config = dict(
    n_layer=11,
    d_model=192,
    n_experts=192,
    experts_per_token=4,
    d_expert=64,
    d_shared_expert=0,
    activation='swiglu',
    moe_layers=[1, 2, 3, 4, 5, 6, 7, 8, 9, 10],
    router_score='softmax',
    normalize_top_k=True,
    routed_scale=1.0,
    balance_loss=0.00894,
    balance_bias=False,
    router_cosine_scale=14.0,
    init_std_router=0.037,
    lr_router=0.000711,
    vocab_size=8192,
    norm='rmsnorm',
    norm_eps=1e-06,
    tie_embeddings=False,
    optimizer='adamw',
    lr=0.0014,
    beta1=0.9,
    beta2=0.95,
    grad_clip=2.0,
    batch_tokens=32768,
    seq_len=1024,
    train_tokens=342300000,
    steps=10447,
    dataset='wikipedia_en',
)
Below are experts of layer 5 (counted from 0) of a mixture-of-experts language model. Rows are named router (the router's row for the expert), gate (a neuron's input weights, with its number), up (a neuron's input weights, with its number), down (a neuron's output weights, with its number) and show model dimensions 0-191. Each number is 500 + 40 x the weight over its row's rms, rounded and kept within 0 to 999. Numbers have three digits each.
After each expert's rows: a language model's description of what the expert responds to; "comes after" lists some tokens at least twice as common just before its tokens as in all text. This comes from a sample of Wikipedia text that the model never trained on. Tokens count by the router's weight.

# expert 39
router:454551601564521517513488391473475461536470522486482542555552433506430519430467567539471529513515463481539481493532498552438490465481512497515473525498442454561501519548616480430521489457439570577540503495501607474470508446548471529456548442465423456466473495481504492516468492488472480446500425468480526475556480507542524524483496492444546539467481552523490517531519528505502531548499473508560553476487529464481508489568472479569483575467439464494486530514506516545562482448500468579473510552484455545482564512461453511441483514502470512413582526459501527493537430494520501478
gate0:490553529561530483578458487536462498432453541507526538498475542474458539434489487444444547416529472462525442501498496523519489488492487436534457501473492464463496494537549471500521419527460470422496437541547541435579497514535530526429500486414413483537514487482479463540538458499539506572457526508460488487522422523501544479499516495472553453491539532479454498551497526561579512488482542435514550507500432428568488539454505556497491537482467534547516567436510509511535501419480518500492529488510481479518477499516433493534519487489483492557428567577410600548438500471563517476
up0:434465483461492460561447579551457505498455450460551535473490487509484563472449498459503493424509460477522518489468523447482513481484502495491457451436466487485481510495538530557500456527448508418566459567515516551520551542491491542500539497495454483483468496487461478500451504593428540531490491490407464536511494468521509482467471503534496454582558587512514471509491469512541430513501451524495533570506466453580510510455535604489459462506421528495482554454438448461556488508484527511503509456446465510495571409614421480508518469504526460483512515557503534538415492495522583467
down0:516563541508460478509492496536563511449499528535478547510566477539512520474517495430477475442513495456507469527557517564534564480481521469499471527554511534560444505531509546512502502400434568513422474429512535486531488469475491520469575507519490572510537547546536451495537548447569513516551484550496475471542500505598491466470542450472467499448455484516475496452456485472528443579516479529446642446584445510472484550486508466480438515516453557534525490521511470481476468516479519507531489512478553500652488450481493531556482417510474555491463548487431473525485505507484471510
Description: Two-digit numbers in tables. Two-digit numbers inside statistics tables and data, such as goals, percentages, tackles, temperatures and minutes, often between pipes.
comes after: " |", " (", ";", "–", "/", ","

# expert 2
router:467471471483465523490570508548508558541501566496508492482484453514458505469516454489451514444483461427458480501508456482496466442511467484460537550524536599557493572425452479477551528576491553505527500420550557502481481533468498494460479489419500531536493478458468434421504509477556458486469491549466483480497481484476526473479498472510544579495519551444470502523507511464486458532505495507472505443527537516477480493565487562531414531569465496494502510498526474433559484482573520559538498461528440561463499511509495499554490500511530496612529577464419574515587539490491387599
gate0:494515499498491454559481450502436505553449422450522495516552527505488501577584499504527547483544455577465444501543476533520472502438505486415485489520473503481492501513437498460496529556461532433534530428556533517513502486477528486488458525454521552472510489488503453484415476498467536543446426525452458439585458510496579477551456599540419516411463465526536500536519511518507464434476561478511485430477449504554509525484533515506527475522452539496510465454503482517597485489416452539473445543587416503488508516522483485570481488471408473518456506505517521488535426491530496529
up0:476469453514515520433585474434537411461511583499430488518543425475587445423535503504456528467482569409559529532457463469478488529541451477511525511545563458542553493490504531458540497485528498502461454546470506467476525529542485497491467494508435585498525456478537439484538537512462462446457497484557485479478564481485510492482492475448491542477489462488435455493502516522513530557515433535503532509577483492470567478505468463500450484474461535446558526508473535458423535569565499439583502524459576602477448582487528477503564514479547507489534479492491465471472504497443543539
down0:484522477490475498442473542472495487455481501508502480405433512531505549501525486515462525522502473529549522597502542457449434507476452445491483467525511460610544449570478483539448544473595425493490498509516493591526493419477451518496487513500513429540476475446525474484477515440505488462483524482482567503441498441452517524507525464495497537524586506509538538501486519472484435445482528510531465579505427405536496467431551530513524504516497544507528509416422542529506536494485526449501501455499606517539621589550476507533501500479524486529449461478484542455474563493540511532
Description: Clause and number punctuation. Punctuation joining clauses or numbers, such as colons, semicolons, dashes, commas and en dashes in scores or ranges (twofold:, 3–2, 13,000).
comes after: " 2", " 3", " 6", " 1", " 4", "s"

# expert 5
router:431515490529485468514556592499522486561465499511521484434503599523549473543529513503507484533593563448434451477468450473531500471433516518458479455462516515545508542516531466504487533509512419533463557511509566485429492488518516495479555564545577463480581524519517506545545556539475566552484515510475529488458524513480440571468529522534559461472472458457466516434433525540484484481576411483518509566509527488463472426490507507503473475486470547476426473534538505527483493490549541440477463431490510530538522573525509560496543421512498496521555482501494377534550498443467543488
gate1:409528486482606497563510486508535489504508419478497570476543527431488478533474438538460516482455507491505489491457449418476497471543462486481501520439493398483473457491527489500523493469573484433485466502497451516525497494474546591429510513496524439514521493465472520505537425547500482529423412487491477508530487500501594540481502558520558517496491521551566539501510480549480449536538487476550524512505537568505461481537452616524525489501487436497520554489534580519446512495509497485538455509540476385612549509426501452487483481504530562538482529512508511497516521556491507410
up1:411495557425489473453599572508532527506528488500516533413507519428459424484553496526520460482522490498502425551473535522572481462556489516586498528484525566484538511496472513513485487523537474479514563503482501550479419480515519448492516558496503452483556523488532525518528515458513490563496551495506535446470416541578542498509555532498487504499504463467513528521503558572502544482506507517535544553528502552509488487582519526502538574535368408452456513527461454495486541536477467504509477431489574509514557559480579518545515480448535534438582492504498473515475543518420468507
down1:504489514452518503526427600501517449538498427475505478520456470459427514591493493560433484605456508507519490535495494458526473522490457473540459426453533592516434517449542590469497481515521467510538487573457539453452516452479462528493512558479533516563501468497480511517595506521497573500471493548491449508480502531564456437452546462470597491494455502495479505497480468516538436454467455481454473397529532471524437502504494539496520505481492488514551502494499552490434513412508521498519527446465589485531523452478465490492482438432491450476501412533539464563506524491461536533
Description: Word-initial stems. Opening pieces of split words, often Latin-derived verbs, such as inst(ill), indic(ated), dist(ributed), pre-rec(orded); also yen-sign bytes before Chinese names.
comes after: "-", " co", " \"", "\\", " (", " inter"

# expert 12
router:590551533480507503517446523528504504570479445533489529461510542571483470486460462528472494527483486522489536487496494536551445507499541517522518514531451504429486496534591510524397510497556481577525533501487465527457505556533487568440473514557493423435505519494529563465579532431545498533464476534547468507501454502460571510553595450500501507479498540501519436542533510470561464432519504578500490543423439470557554516522548464482426554487483546466488498593460556499428523491490514536545503510524493582461427516543566533507590530544534558504505501529493503460472481522531481467
gate1:459475517508527542503470438432466483440460494468579549538498476482465497581466451461446576447427467416435501458479469462486446478514503536481498498458532473450526495560504481499542543555562496496401476503543509461525505499483565506543520562418480506539496465455492514534539439496480466547453500424530508506496511535523501489507491547529557532466471531483535447438553571429561468527410497401509487490459505581534502539483595534563534458518545526452459429510466500479510482537496539533516510452517465575507535448512508490533481495470433403508467534508492453475475495536515455531
up1:508472477536517443462551509553495532498473531445490480432478505465504505403576484527522429477541522524529466553497563503461509523524494460566579537508498509525444510432461482438477462445521499511528557427402462503493452464479523533438502506510558512482469489520490494413429527444542529505545480498399564557519541563455500537476525501531467496525589483546476562549491505504510521520548466519456515525533497460448533431498428483500461461471452451597527587504574496519560458428445488522426544554468514430524476488462508494468522472483500524466469461494543557490525540462488509478
down1:469502513461523575527409538522497467546447471535564524481432465487495469460506495530491502465473456427530506566543500489468514468486496574510557557465475546506526480500427472480484377478504454547451517386397503525528545529493611485523478515516520510504485550454501554484429521551491568431477489475427431517601490544524450444462464514521564446501572516571461521538442529543502496544437502455551505570519543508492552492537550498488471516532545532525509522437482524516478509516474465497541503507490467527501472523411449558477452491545482453497473511501513465525493493520501454511
Description: Auxiliaries and line breaks. Auxiliary verbs after "as" (as did, as does), verbs like are, consists, plus line breaks inside lists and tables.
comes after: " =", "\n", ";", " and", " is", ")"

# expert 14
router:534504536456490501467484447532548486480517426489429475553557534580463404432513475510534540591508553611540501481505507481479484480549576425476488524458445521498446474526497518484435552513514489519517470528460434417511532441499439491560536449506574468478469560491470534482479497535453484493558454480516510506500515485501427522561543456440481516444471433492562506536565506500475498534517512486510534528469459514520520541508557429448519473448465570475513516461450507524536548561467479472486474513508618500490454492470480482440549540531530531450444514471510517400487533547540529462
gate1:524475541464498500494515545515522511535525508501440532492498530554559470426472563534492511499476603445435463415536458558496475538568396429410564544541557520480533499563576407549475520513520430397504487455521503434539489449488433491548496489542479478472514543486525498547500455512535440514542522503605476489494508493517465483491504471527523484529471487414577521484528491481527572468510505465482493475483472565504439488485506515551446473406503500514530567471459506569492558512547527533491436564428508444557535468508517521537469483531522501484477465539493503451516487510502524471
up1:523451461513431488538484478505480448496498490553499458487502543462482570528543497504524536456460452525523560494447501459506487449475536529498409438429498519514466493487461529478467512496500571592544532585434486551459504551509545469485537470474465525452475514565578513481543533525547519482489459478446505493479482526507510442517460510472471490477480530579481517560482443467482447586515537536496579567425484518523521529554419496463520523532479560510523423548502523520398408506427473480545502454602551548498442498512480505460561474497454479512448488487546500469523505467536511601
down1:538483495465377454467519468501457464522483448494548475479588476508493506458486490441496622523477592463474444482513584517483474513449477521508454467499477596547532456521399532472460521469553512488489533494551451519485479521528537502513529443513457480503474501525558504440529545592488455545487479508506463519512467459455569452470534438479492453510482504547445508417516513536505478460470475473600526494483526463530507525530492514487420525570468498485574443547486506454446522474449488476509490538452571455524503537500575536499518551496465486567552524508479549584538549482508465546
Description: Table rows, sports results. Row-initial pipes in results and standings tables, and verbs like defeat in sports reports, plus arrows, country codes and infobox fields like Binomial name.
comes after: "\n", " Binomial", "W", "  ", "E", "–"

# expert 4
router:499501563592507539538445467512447491486474572461459541487488453535466565495448497503480557541465419446427442502463472539450501524467454500466503534447510481505443549534530484459516489468506509551523533489484564504521525483527517563509513558439398461484459402504447454494531463419504506433498433508514454466496470516541535475486476536478477493476522501465527474516526472484534480586517548506445469478535536509480538522495499490534457616533489498577492436365482496505528497426483529571467549520481426529484502502485428507427492472556456547489524564499486491486536523475572494528
gate0:510562519497479477490487422488442543441558513480562559493479531467543492565538489436513540528504468493482446497446489534518449477523516583522600495485530492472471479511475506403507469499380518544561534472470505480473490467463436510525452467566480510551527494508459488514467488536518465517510541571453510490510478542496541557548497458507485410550456459547474516482519468459442462496443540572437485513511609454435513527503529481466503524567553471547500513472499440480467593473462501484450537532521533486572474461516459539552461521527506545491536449463586503462472545451574450464
up0:502496463473509509473496530507510535516475481401478481500457499498480521450544473529433545458532455467552448462546472519495506500542508493526599533487548483455500546511499453460433532592491577519517519458527530485510438499419449511509427435473494516567527397517448451517482536467520530597474487507511471497521452494485537510523468544424485472468421506492512445466518447489488525554487470544449492522489586509485509508498499503496470521502572491478597507464540467480422573537428507514454605465512505496522489532515384509538468530550518602506543450449515535517560510536538532504
down0:437480431494459526525485515528450550468417484477469475485526601568449476451494491589491482482529472576503537534480491527458477534509478497537544530473469510547568484459459630493505460541526489512507497457509471471525502546520452534502519473443527503514552472494564488466393534492520589566480490480561596506462488525487510507463487497501504442538460471452494430470549457552526529423473547548514610453497577539486475539554425529494469504437496487477565467487487549487530470400519497511527485487509578507480526479555530512470496530476477515515493500471497466586506488533532513564
Description: Digits in numbers. Digit pieces and years inside numbers in tables, populations, dates and measurements, such as 1,03|3, 70,|000, in |1127.
comes after: ",", " in", " 18", ":", " In", "born"

# expert 18
router:513483540530491527509426543488560479519458452489488505506547518485474459464514526534523460536554514469514479516400572440483449474514445489493532503476524463493512418499545466476425478469455542514498484527573562494496462510477471502520514503492500537473505530435512474503424412605524520508450477499555458438614477520501488482547483548449486507464536429476528459526524462431510481477453563488508506538514547495548507548447502429538515465491522477469460427429463520526507423532514478537503493418466416528565479459475465564476568496445446472507573507549484517524466525558575535581
gate1:453525563422580484533503536504562504527519547511460383489490520489450516501488465482507447485581508575518503473528578544559403503473453477494541517446524424517540513484533452483425395538506456500558509448518502527542500474443524555529507506482540492493478554537494478508492499471518403570477485443475482509535589603508486495468533505479561486489489535509491450541539454503515476489471549546506549541499454509470541493452531508479455475525515517534460467476529420452528471520428550527536468445491513449465473419483496504509454378497497529449506501455526467471520560544463497474
up1:457500547494508496493407533519498544524474511570499457357507538525510502455495490465552487521555494425507505522399522451480514490442516433559503445479489512493553489467508522560476452568459493522530514454472549493437485480501487472496498499531501520454517468442596508571488494530474518426437512513482509479530516477547486489476585524560470506546460505472458446466545537557494503402524507455499397492487419397509460532499469498501518481450530452514442542479522517532532494502507461498522538521480519545523582450541521488449499488531556473459429496416588485525532432492549506504
down1:516477477476497426460550533402510476471494499474529547476533458463528519465560517485536488508570465437448425516504506497509525553475476484557493517571551470545424492433494555441503546530477463480530461410503489484400457523518487528522496621476487536487514482519538562589516490548469555465518492501429515525491500468454508477477530553504541504500429524495445482508477520477499566456480509509569485412512493535502485413503580509448544467488513463502559518513534469525511509530501514555499549561480539591514430571458514525511448488495525529534503475453456505430489534569444473591
Description: Years and place-name pieces. Year numbers such as 2025, 1939, and middle or final pieces of place names like Dubbo, Cambodia, Long Beach.
comes after: " in", "19", " 18", " Bel", " December", " In"

# expert 35
router:529449557522522502481508520490517515522567524579508511528506529456467543526438483511468519508491506479538468508481526482482498550469534528510534441499481524528570527480428420499452491527533515539555547540459469500571483474505533486571485484483451483495438513535443428538512549556463544472468601568565517433481407486580562460424537511470547488540522453585482485497542536457571416554437458495445519468501569505476544557551482448467582421523595481428530510440533488474500500457514488531466460454492509510472458473535523450485469523512516461530520499472480548543516443471524515540
gate0:517501473505501447499533489411481479478516575552519494494448483496600480503525439495486443500446440425522533570537529556572599490563463495593462502479546489536490516558450491535469488532468559546487445449530568499483527431478594548538463525537524478492522519474441435482505477433506447478478485515462464493466503517489463493440554489461481547462462474527444512514594501493481489556539470487525525495522552449528517515505549448523526543501547478514471477495548511503445543503533512412446488494526540553481478482525583493495544572532466535565573551490465431538459549436544498512
up0:474511473451530550503476482557502500520506440439527510535571503497434489502463569566569491460535498542478492488512443427462420491479488525488507478498441546505481452462506485487468479472500568533525547556463444506581520539491415449449529462523445495529499461550532545521445496550512540503538501462536507507524511560510498448512474512513496548542518555528512524505483514493526534396505535468473542525500456529444555518416434609472529499532396558468521519494494484459590467500483547602462482517506469428492503552489380501480431523467561495466507492526507540516586487525483463478
down0:454550496495573540567464467506538524589514450489504558511446451423555562473503512570482493526496533468505426468485509519464519498424517452469476486467528392501469472545511500483492461533493492449503472489456579505470504482459428540566490498489459470420557545539515487461488570460499571546512464476485534492507479518506452489512476549533465546432501445588482460427527491550492446545505540458476437525469502449527408608517532480569539492465528509485504496505468486498565522432484440462471488527494464512498443584515494545531513498533516489489541548533576494422463549499511499568
Description: Paragraph breaks. Double line breaks ending a paragraph or line, before a new paragraph or heading such as Personal life, In 2006, The.
comes after: ".", ")", "=", "\"", "com", ";"

# expert 1
router:502519528538492488519518477440516559416565545523421546480520615514596438535488538433531504471555445504505493502460454538529484563510518602474516478565586460497469423509509491511482467519485521485480490477488544531463470488528515500521422531552498521518567522476562447445515571490589531486510534492479517451526512516487539539471472510489474489474490557481439507535487567465544553438612533500481505491443509523521536497509497479521465582484520543518420503511463554465511498454500528518467490522461534577493480433597526498489518495606524509501502433481508482486469440546570502476
gate1:441466490477530472484521503568455564545454486517452501501557469453546469524497470484546501489420510548475506522536454426516433580506515526570552510545497478519481551528523514523516501448546497484404492429525548429473475542502562470511507521460498553534491496443534498525509449529457502502535456604513578515484548445568464511485471566500404500427492503524452470540521469475453468500506545452526516484521535524530408466528475409459544496416513529452493530511478561532505495473474478538454434491554505524528485460547489516501475460509414537571531507503401529478445437492451528539
up1:488499527555500531513480524468522457548555580429545526552458494455459468444495531513540541493528482497470487442459520478452515477461468469459448522453529557461472502437498429443514527467479503473549526508495514481484555489514482494479522444470424415499469510564484532520482481474513565497462511418472472560499510553502495472556504480511566540495508442501555563434431521516630481504513427517455557503532508468408502503440496530545500508571505465504497465488534493372429479529497520480500554501449487504463545558424570470523565492444548476457512552491563479489453491496557431490
down1:483511504412500505520504466588463538475545535552490539514483466513505482496438463465502416503576512505455514485513510506365508525460552558472483404553514519473549432514479484534473470494486480509482539483499529539489539509600498468414541388521470530522509456501431568497474500500495518489471457451559487457607506478525478518497495477514524486484467548504534474464484502505518449528514456471526502476489516463553482518499498492450483553494577535450492577568490508440405549573494513475464510481476479499469449498588521594517550461544496427488496599523575496544482473521499489511
Description: Encyclopedic definition openers. Copula after an article's subject, as in "X was a", "is a historic", plus infobox headings like Died, Founded, Occupations.
comes after: " =", " is", " was", ")", "-", "\n\n"

# expert 44
router:527554498559453492510466466489525464551495480496499521509540452513458400552459482503506512425549535450430516462487447538536522472434451464530486588541527502554460494434447482528436537548465478565454611474510534452478480524519456587560511477417465453494506467578508423575493489476485463442498527508538505496494551506545498457486477495471467487483474567481420478481555458459480464533510468425503563497571493485464514497544447515551475478488475528499514486468561460572509474449480470545457445524475421496472526570482461469505508496520462468535590494444456494467517441508450490540
gate0:497484484530513550499399583556484487521397483495492457394439456590487439489484530586490529473498507531522502438487470471454534576472488474483506554507484517467492534542519538498528492545495449496574504491500550533449446460520494485441466514533443463416519420477452534530530514444474480510503439482547480515559490489518567534447470559494513580509546440495524433495486543518510512540420476472514474519506548519526459472510477495528529452545517541497575519510520554565471477515519488528431513430504538488434499525560495475503421486538487525496508441469444625556468466479481486527
up0:502556528553569473489508456458503516545567557525443509585523526479543479509578498419574465560509497482528501601486513513483500457577511526530496499538521500556546483491489419540481491433488538436427461479424443491535491512455519489557523512520503570531510569482586515482447514535542500528487493548455504531508517533497459482500536484511539461507495465556503624491494473502533476493633519558497532489442482485497559556477575499514512483465475433499471462560520531443477527452518486531523474506487493569534502437471486579492564512443492483491501527516526455393532508516552516487
down0:562479505551495493526466440542637478499472430569392499477553442454468510481492495512459501505488484478481483543500445502407517429492516467442487582480509482504445493481484529502603553492534465457532506503457472448458525542481514539426489488435495525515473439479520523478477539475462490513505507487516443570468488465538438470559542532515528488485466547521476462536414471496520472402399534524471443475468557489480457520514491571451447493478500485489515540514490447514573499490513450493478413473492463563454514466442460447552445464524484492535568493485430512505540495488544472543
Description: Numbers in stats tables. Separators and two-digit numbers in career statistics and data tables, such as 45 | 8, 56; 12, and population figures.
comes after: "–", "-", " $", "  ", "0", " −"

# expert 49
router:539463495436459514501524581458529506536541517504450538546466501472529451485474505431500486479438536549552498472440556500521526479530452540569470467485488474484586474516510466541425506506485521495536454470489500436467498488519477466532539495507477541537489580558492526443531561426539523530467488549490472512528479489535514489573495452434486493488507505564467481549542600554410502563474440501448519471468392487502512516418512444528499541461497466462511570529470506479498508632489523487539480511459583497525488499470444470523505453520474571485499508499485569544627486487428472502
gate2:549511495463471569413514508509516504532477467585449426558516391414470456457458568485559475579461506486472497464471460509489537519525491493539533493431513563497538443523496491498528535467534466484492590467535548478460469477495486514519525485480478507534473478519488488472502447485455501492527497512513544539515563576559571462466491480480457493460525538503443514492493559531489505537495520609618580552514511460571611513483537524557442454516481553513480494523465497476515486462495518528556516459506530542556541439484551472469505443547446496463504494492475525432543520538433446445
up2:535476576544526507533562470465560480538540523499496520475530553540580533518482505456403490502518543438526464549516504552525487488500513448485479588583457522421508569515470504572438430542547497507474499458507534561528474552439443492520515518540490465454521544459482568500508497503535546533541440526489527536509524574458499419530515526491484513500472452481517512531542459529548476563542580453487488530456551505484456443522555529469482487512529484528433483493466557495461467512410507542500506510496506494553564481606451528554486513451527520431508385408542542493491500515541499494
down2:505503512520510482434510509526541493445389478464537433475604523501435502506534551518479497490551500502462572504483528482529480494497549540473469542547497518493469479583492497443466486519456473529517515510496484396489426513475511565473514523439442597504486496453514475527543545449485507496513535475416465530501461544513513445502438529549506568481464537532521410531523501521525548543565454463526528558498529472484446493455526448540395583485486473481449501464517439410490552528481522416480502479472402449485506506516504474561468564487514478480500471541586497525558535496450464470
Description: Section heading equals signs. Repeated "=" characters in subsection headings like ===Matches===, plus table pipes and occasional sentence-opening words like During or Some.
comes after: "=", "\n\n", "\n", "|", " there", " There"

# expert 59
router:555476530499495490515516485508507570466524523456451564494494563558522473542456501493555465501537437499601507585519462494492495498433507551502429570524538490495492478526432475498517600525501412529448518497458402536512492535443543535475546501522500520479486443536541447483446517425516501484514522483512537424556498551522503478477492570435488451537510523542457505433575529582498550511601481523568538476442534520428488570536524533488446530461493506486466529459507527539440518548544481558508493517487558516470446528551519466482462523432521520471463454495493484540520459518401535516
gate1:462526512494477482460481479530489481441453487559502499455465475557520522503528444490537415403474462612488526540485557493484442497456540482539516491477505459475604494552399441566457448517510448502505425502456498505430535523484523521480494518443551550506471523514625416533447428468495581481510542520450499476550459512487516459523463495504500561529450529478534497463553503502527487481538521495472476442541523480535460532485459442538422538477460474529485481456495521569484495542475443512480504508577455456562495458561571466465527467482537472473496420496461556472492560520483504471
up1:483436541515548545463454514467456494534462480528562453560505509461412547536517553487476533556536492497455504447538453584485487520523465525537447502488472540550569488450525597451479526436478477480490558439476515528501467486539351487515549436517518492474549490476493524447495519527560462511561485540586565492466466488505439531489566504530582493603523523559552526526451439517459470576499547532480533503426480501558476534506538480544518521503484504508482501579489492475498454477476502478544476476448528508422533496483476551502509432467488501493518544418558499501534465461487466547
down1:538442491496516484503447557554501483461448468550498513487497562519427610542514485479525554548454429568467539540405494445505546494508555529494475563512472463493560469506492493460566457559492516485471514423509522511537528465478505504498461505522475505452510484451438532450514508464513524497484490448470531544410541529512576557467458570542493523417564531531507450554415501528519506491553498562577451488511536531466517469371512483497466471498565546449442532491508551537532498486539489550527466507483521532433507477425486483509538467443451530469583499551467472481527514468505547540
Description: Academic suffix pieces. Middle and final suffix pieces of learned words, such as Photog-raph-s, Interplane-tar-y, Strat-eg-ies, plus Report, Review, Commission and closing heading equals signs.
comes after: "=", " =", "g", "ibi", " Art", "os"

# expert 11
router:443471544492477622482495592412594515481473517546506470484551433551481479486492590509493452489417470554498502556494485511516487537436471513503530488472532487583509539559491485512483487524516568498493489508564530513534429508494481519520484502572469601478442515544528530544515532459500455488463485473533533476553542459524495532556529497489524447567458476508504526504456458447545439529559502548490482495502468497462513554530495463514551524503597585477549530516481392547475476513503537477534507477409479488554529508543509527536510406538417486568524492524486481478473575475500528484
gate0:510492492558499561536514461513473510533568480528440548459434466527546599539495531518563451439486465494475421527481495482550589543443514517514478506445467482487506455492490505493523551502479503440487598461444459502482483532488535544534494483495515504507523501526469541503466528530547559451508498508414569529534521467549537518389538522554431435527482448473496521573428531569510480486439508509495427544499552520516560520545531493512442571485489461492518419489421501504494521481495503543453521534474490529550457461559533559401483544493478487428486552566514560453511507523483477437
up0:538494490465546436495465464570479484481438482441530457483535495534487537508527450474445542590457519425511533471486500491454453454488526504499532440504485491452435518521510489519504465453466465610501480540571537413423533515517517496445548527445504495512557452433522458518502495476412500542539471548478517505440471562493503484499439477506587542459541457554473488503480516432516545499462554474519535471460527513537502486441437579486536433596495506534546555497545459545488476428443536465543459467570481470519490494482453478520535503485510444541516439430511533536434535460542542553
down0:499442466509586455573450492490459512510406470505544464556460460489496512568518500520502468489505520421492526553480525475428503501555528538405499485427509490463503498472459555565536518513534542496399481404523483534493513458479551385509574453467575476459502520481536591555559535493505499453575478485466488567527454554517540501457463507598488496566507558475459535489549459514535470472475493530468455531512579492518503512543493531508538528461477535526544522545512469428448492507582512512500507499538522479519477558503539536494562510472475516519492571546478459506461452477463504447
Description: Word endings, taxonomy lists. Final pieces of words and list or table fragments, especially in scientific classification boxes, such as Eukary-ota, puerper-al, satura-ti(on), table dashes.
comes after: "-", "′", " a", " 0", "Early", ":"

# expert 7
router:518535469473418467511490490515544506535445435486483520519504559465521460486495463460515455516516561469544519517581550552491505524580443458524559514556543478505526478527552410487458462555486496509472448496497429417514482538461499534576478452499569511491558562473504528504547554474447520484552521537476531503493455500483462421514519494453532543509435491426480472538503431482499473486453509534459504581538512606508448471465509551533453391457514449509488514557477449546566430496497543526517433522467517547487476492524505459442459515477488535534568497454525512593453509491474577538
gate1:472514456450525494474484480532502551486485456584436484587570455498481474486445499495513531595451576561556541474516447500503514577512492491528512514519480522502523456461491475490530471464523511522517471457515518465518531587518514509472502390534543529440478547531505524516462459486495515543612533421575515528509520453534539492491458519373464470554482559519492541491528478518506499587521485471528562537445490558542494544606484535576568471474484519454494552511488473525479525473529436451535436466557494463479512522510541493512461470409538560555492510459539509490482530528458527520
up1:472479542491492473485548536403520444415472590501470430523471515470538497520462455461462473544460517474532523476505513518478504471463534537435583507531491521497570456521564522534511481534517514470499495479522510509457529430455519542469535564521483432522493587446467429499505404442548444470492521483549540484445472484467486493459489576549538552421576460526527451474468553587486521465541503533541478459527505491478503494377542501514435498476527477505563473529542475534434535456510523468510494491491480541512517414482521527540558544464392488528507506478502461518480471550487492414
down1:485499531515533469461468469549478484486564520492460449488479513492461571485511459441532496404459443549467450500547462602510470477496488515515526507460460505470412492475438510490498479475494588466488459505513530497513573456482454486505489443526463513473480566562414404434492414527527479488557496526491472556487475444511456472502554497511497452448423463453513508465486500514515472511502492468535499449504510430487494512559564516495510558457493507512417535483537491552428463456508502510484511529543632455471449534573508505557564536570478615539536491481473555528437486488495505492
Description: Verb-stem word starts. Opening pieces of Latinate verbs split into subwords, such as conf-irm, str-oke, rec-overed; also table pipes and "See also".
comes after: "See", "|", " |", " Votes", " —", " was"

# expert 45
router:544498528395562414497488467521517506482445449536494447551530563470492518410432482529509537505480513426463438497488497454508484499508540532509509512451534430541501487545448516479398511473522501531518421523481483477442555485557490514541477549460503487494498482429485532536533561514510419521524501561541484516487450519456501462528566490500568540541462510460496473466530486521454571443428531538569507428498458460432496549532476543459563483468415505490484502491452452452498442483461543516549499520494500499439446472538541589535565483448568530482510539492539492528578515471507563548
gate1:529511517521582529544476498566481553512477521469544499506519493469479507515446495465456505490480491503474517497436482566450462521434523493505467472541490493592588550471443450473594519510471492434586493545573455471529503377515517514411543503519521535458560533447538570462514438465502457491469407475515446508472567489447470511559431478472469514457469469506484417481475508443491523482518475466509469503486514532499546494461500503503504498528511568492553510486429517494567484403555475473533482520508466543502485537434525367509459492538511514485538489430516476519460488503422469461
up1:537568485562549508529467440528442588500505556508500507555518483497459537493424439520459520510544522532462463426455500511472455497456560474519490522512539466516534507507427420481538541542494464444541509519532518482519503439480531514468533553558480518486509468450477551494545442471493455516407428479553426429478522465455461462562423497493500503378488429493527431453469487462472485506515466489511503474500494503524584490457526516537549484576466486476502513442414494533537551458554486509529510503551477512545432558461540414481425463576529502472491519489506426480501472511448525490
down1:516592479488492529516395493412522489435493568545471486470446472569560495555463474536508458555505436524512588477463500590489427495511546501508509491579540498489446511469477452487427514509494481537492494522541544449459433501419494545507432568506512489526601543496491467477484452459501496525477570524448520510464528511554480474521545523540465450491540521468559431533567504445501465589463450531464493521448523449529500423520526517482508510502487504501528502547525515487493488506475585503425533546464511513516532500502538544490435568509509505510461451514507497449547540539419504409
Description: Word-initial Latinate pieces. First pieces of longer words after "the" or "a", like ser in sergeant or sermon, Const, circ, cor, Sim, In and For.
comes after: " the", " a", "|", " The", " C", " and"

# expert 9
router:542465496422448550503542456504556517521550577497527501558542537594503496466524514523435487508556493501578554448544433542457486465538562514493530553549549485458530500417558532473415536453463548528529526587474451446472452480452508537497505433454532462512498583485519490478482467504488481499522528481495472486482427447517505530537424495477551531494464489522494450498456496530421497440530458487511564469501443504519522480483536501504448569491467451527543572499470530583456458542557511482488381482426434530497496451449450483496490477480499504457552484469567471473468453524523500471
gate0:520503533459489473475504550511487508513462503520536482492506469480465514457458448460554434481508478456517493486584553577452577478485420488431481473494546503554465474539494490529558540461491457448474582487525516484448473527448515477441536532468557541446467582410472556530478466475486500463558517532535495566493433495518481524470519515498583561449584515527413520473524508442512431460539495557470540492512521470476409520572523577528468467497493502494535499551542475480496502442494537495481509536452505520603584447435505550568457472498511479537574510512480515506438473467467467560
up0:506418507534504523479528616532471511470535456555490443509502500517491516482531459520495517482457486454527504475465450526521475508502550455516472471495528457511535488492473508496449485491572475639558504561483487464511527542559508541572491520525436516514535466467592518451504585420499505463542514467562514404464531487498542500483541518491483524466538489470543445420497502443502448534493507445527504502484510508449513535488516492447561583470433530484557474521500470463472514446452510544645456494520450484528419553484457456567522514518450503520510444513490471565492454445429461527
down0:506545547489479558518532459500500583543504418434476556504499590514515505524487510560513507487552518473444498488512501488423446488541463463546507430502551384465430482504569422425477472494411571458486507446556510481539445465514529503510539472496466479614536535519505447452495447501490588533447527532585514486503494446530502518496521409557435472458462476451569485465536503511443460517520475480529468473478488401467527519497454413512506473486457474539483443483499524465499445470491494500502472481538404488499543474546430512478504510473501489476479485474461507514529496527551498536
Description: Range dashes and blanks. En and em dashes in tables and date ranges such as 1828 – 1830, empty table cells, and the JPL marker in minor-planet tables.
comes after: " |", ")", "\"", ";", "″", " ·"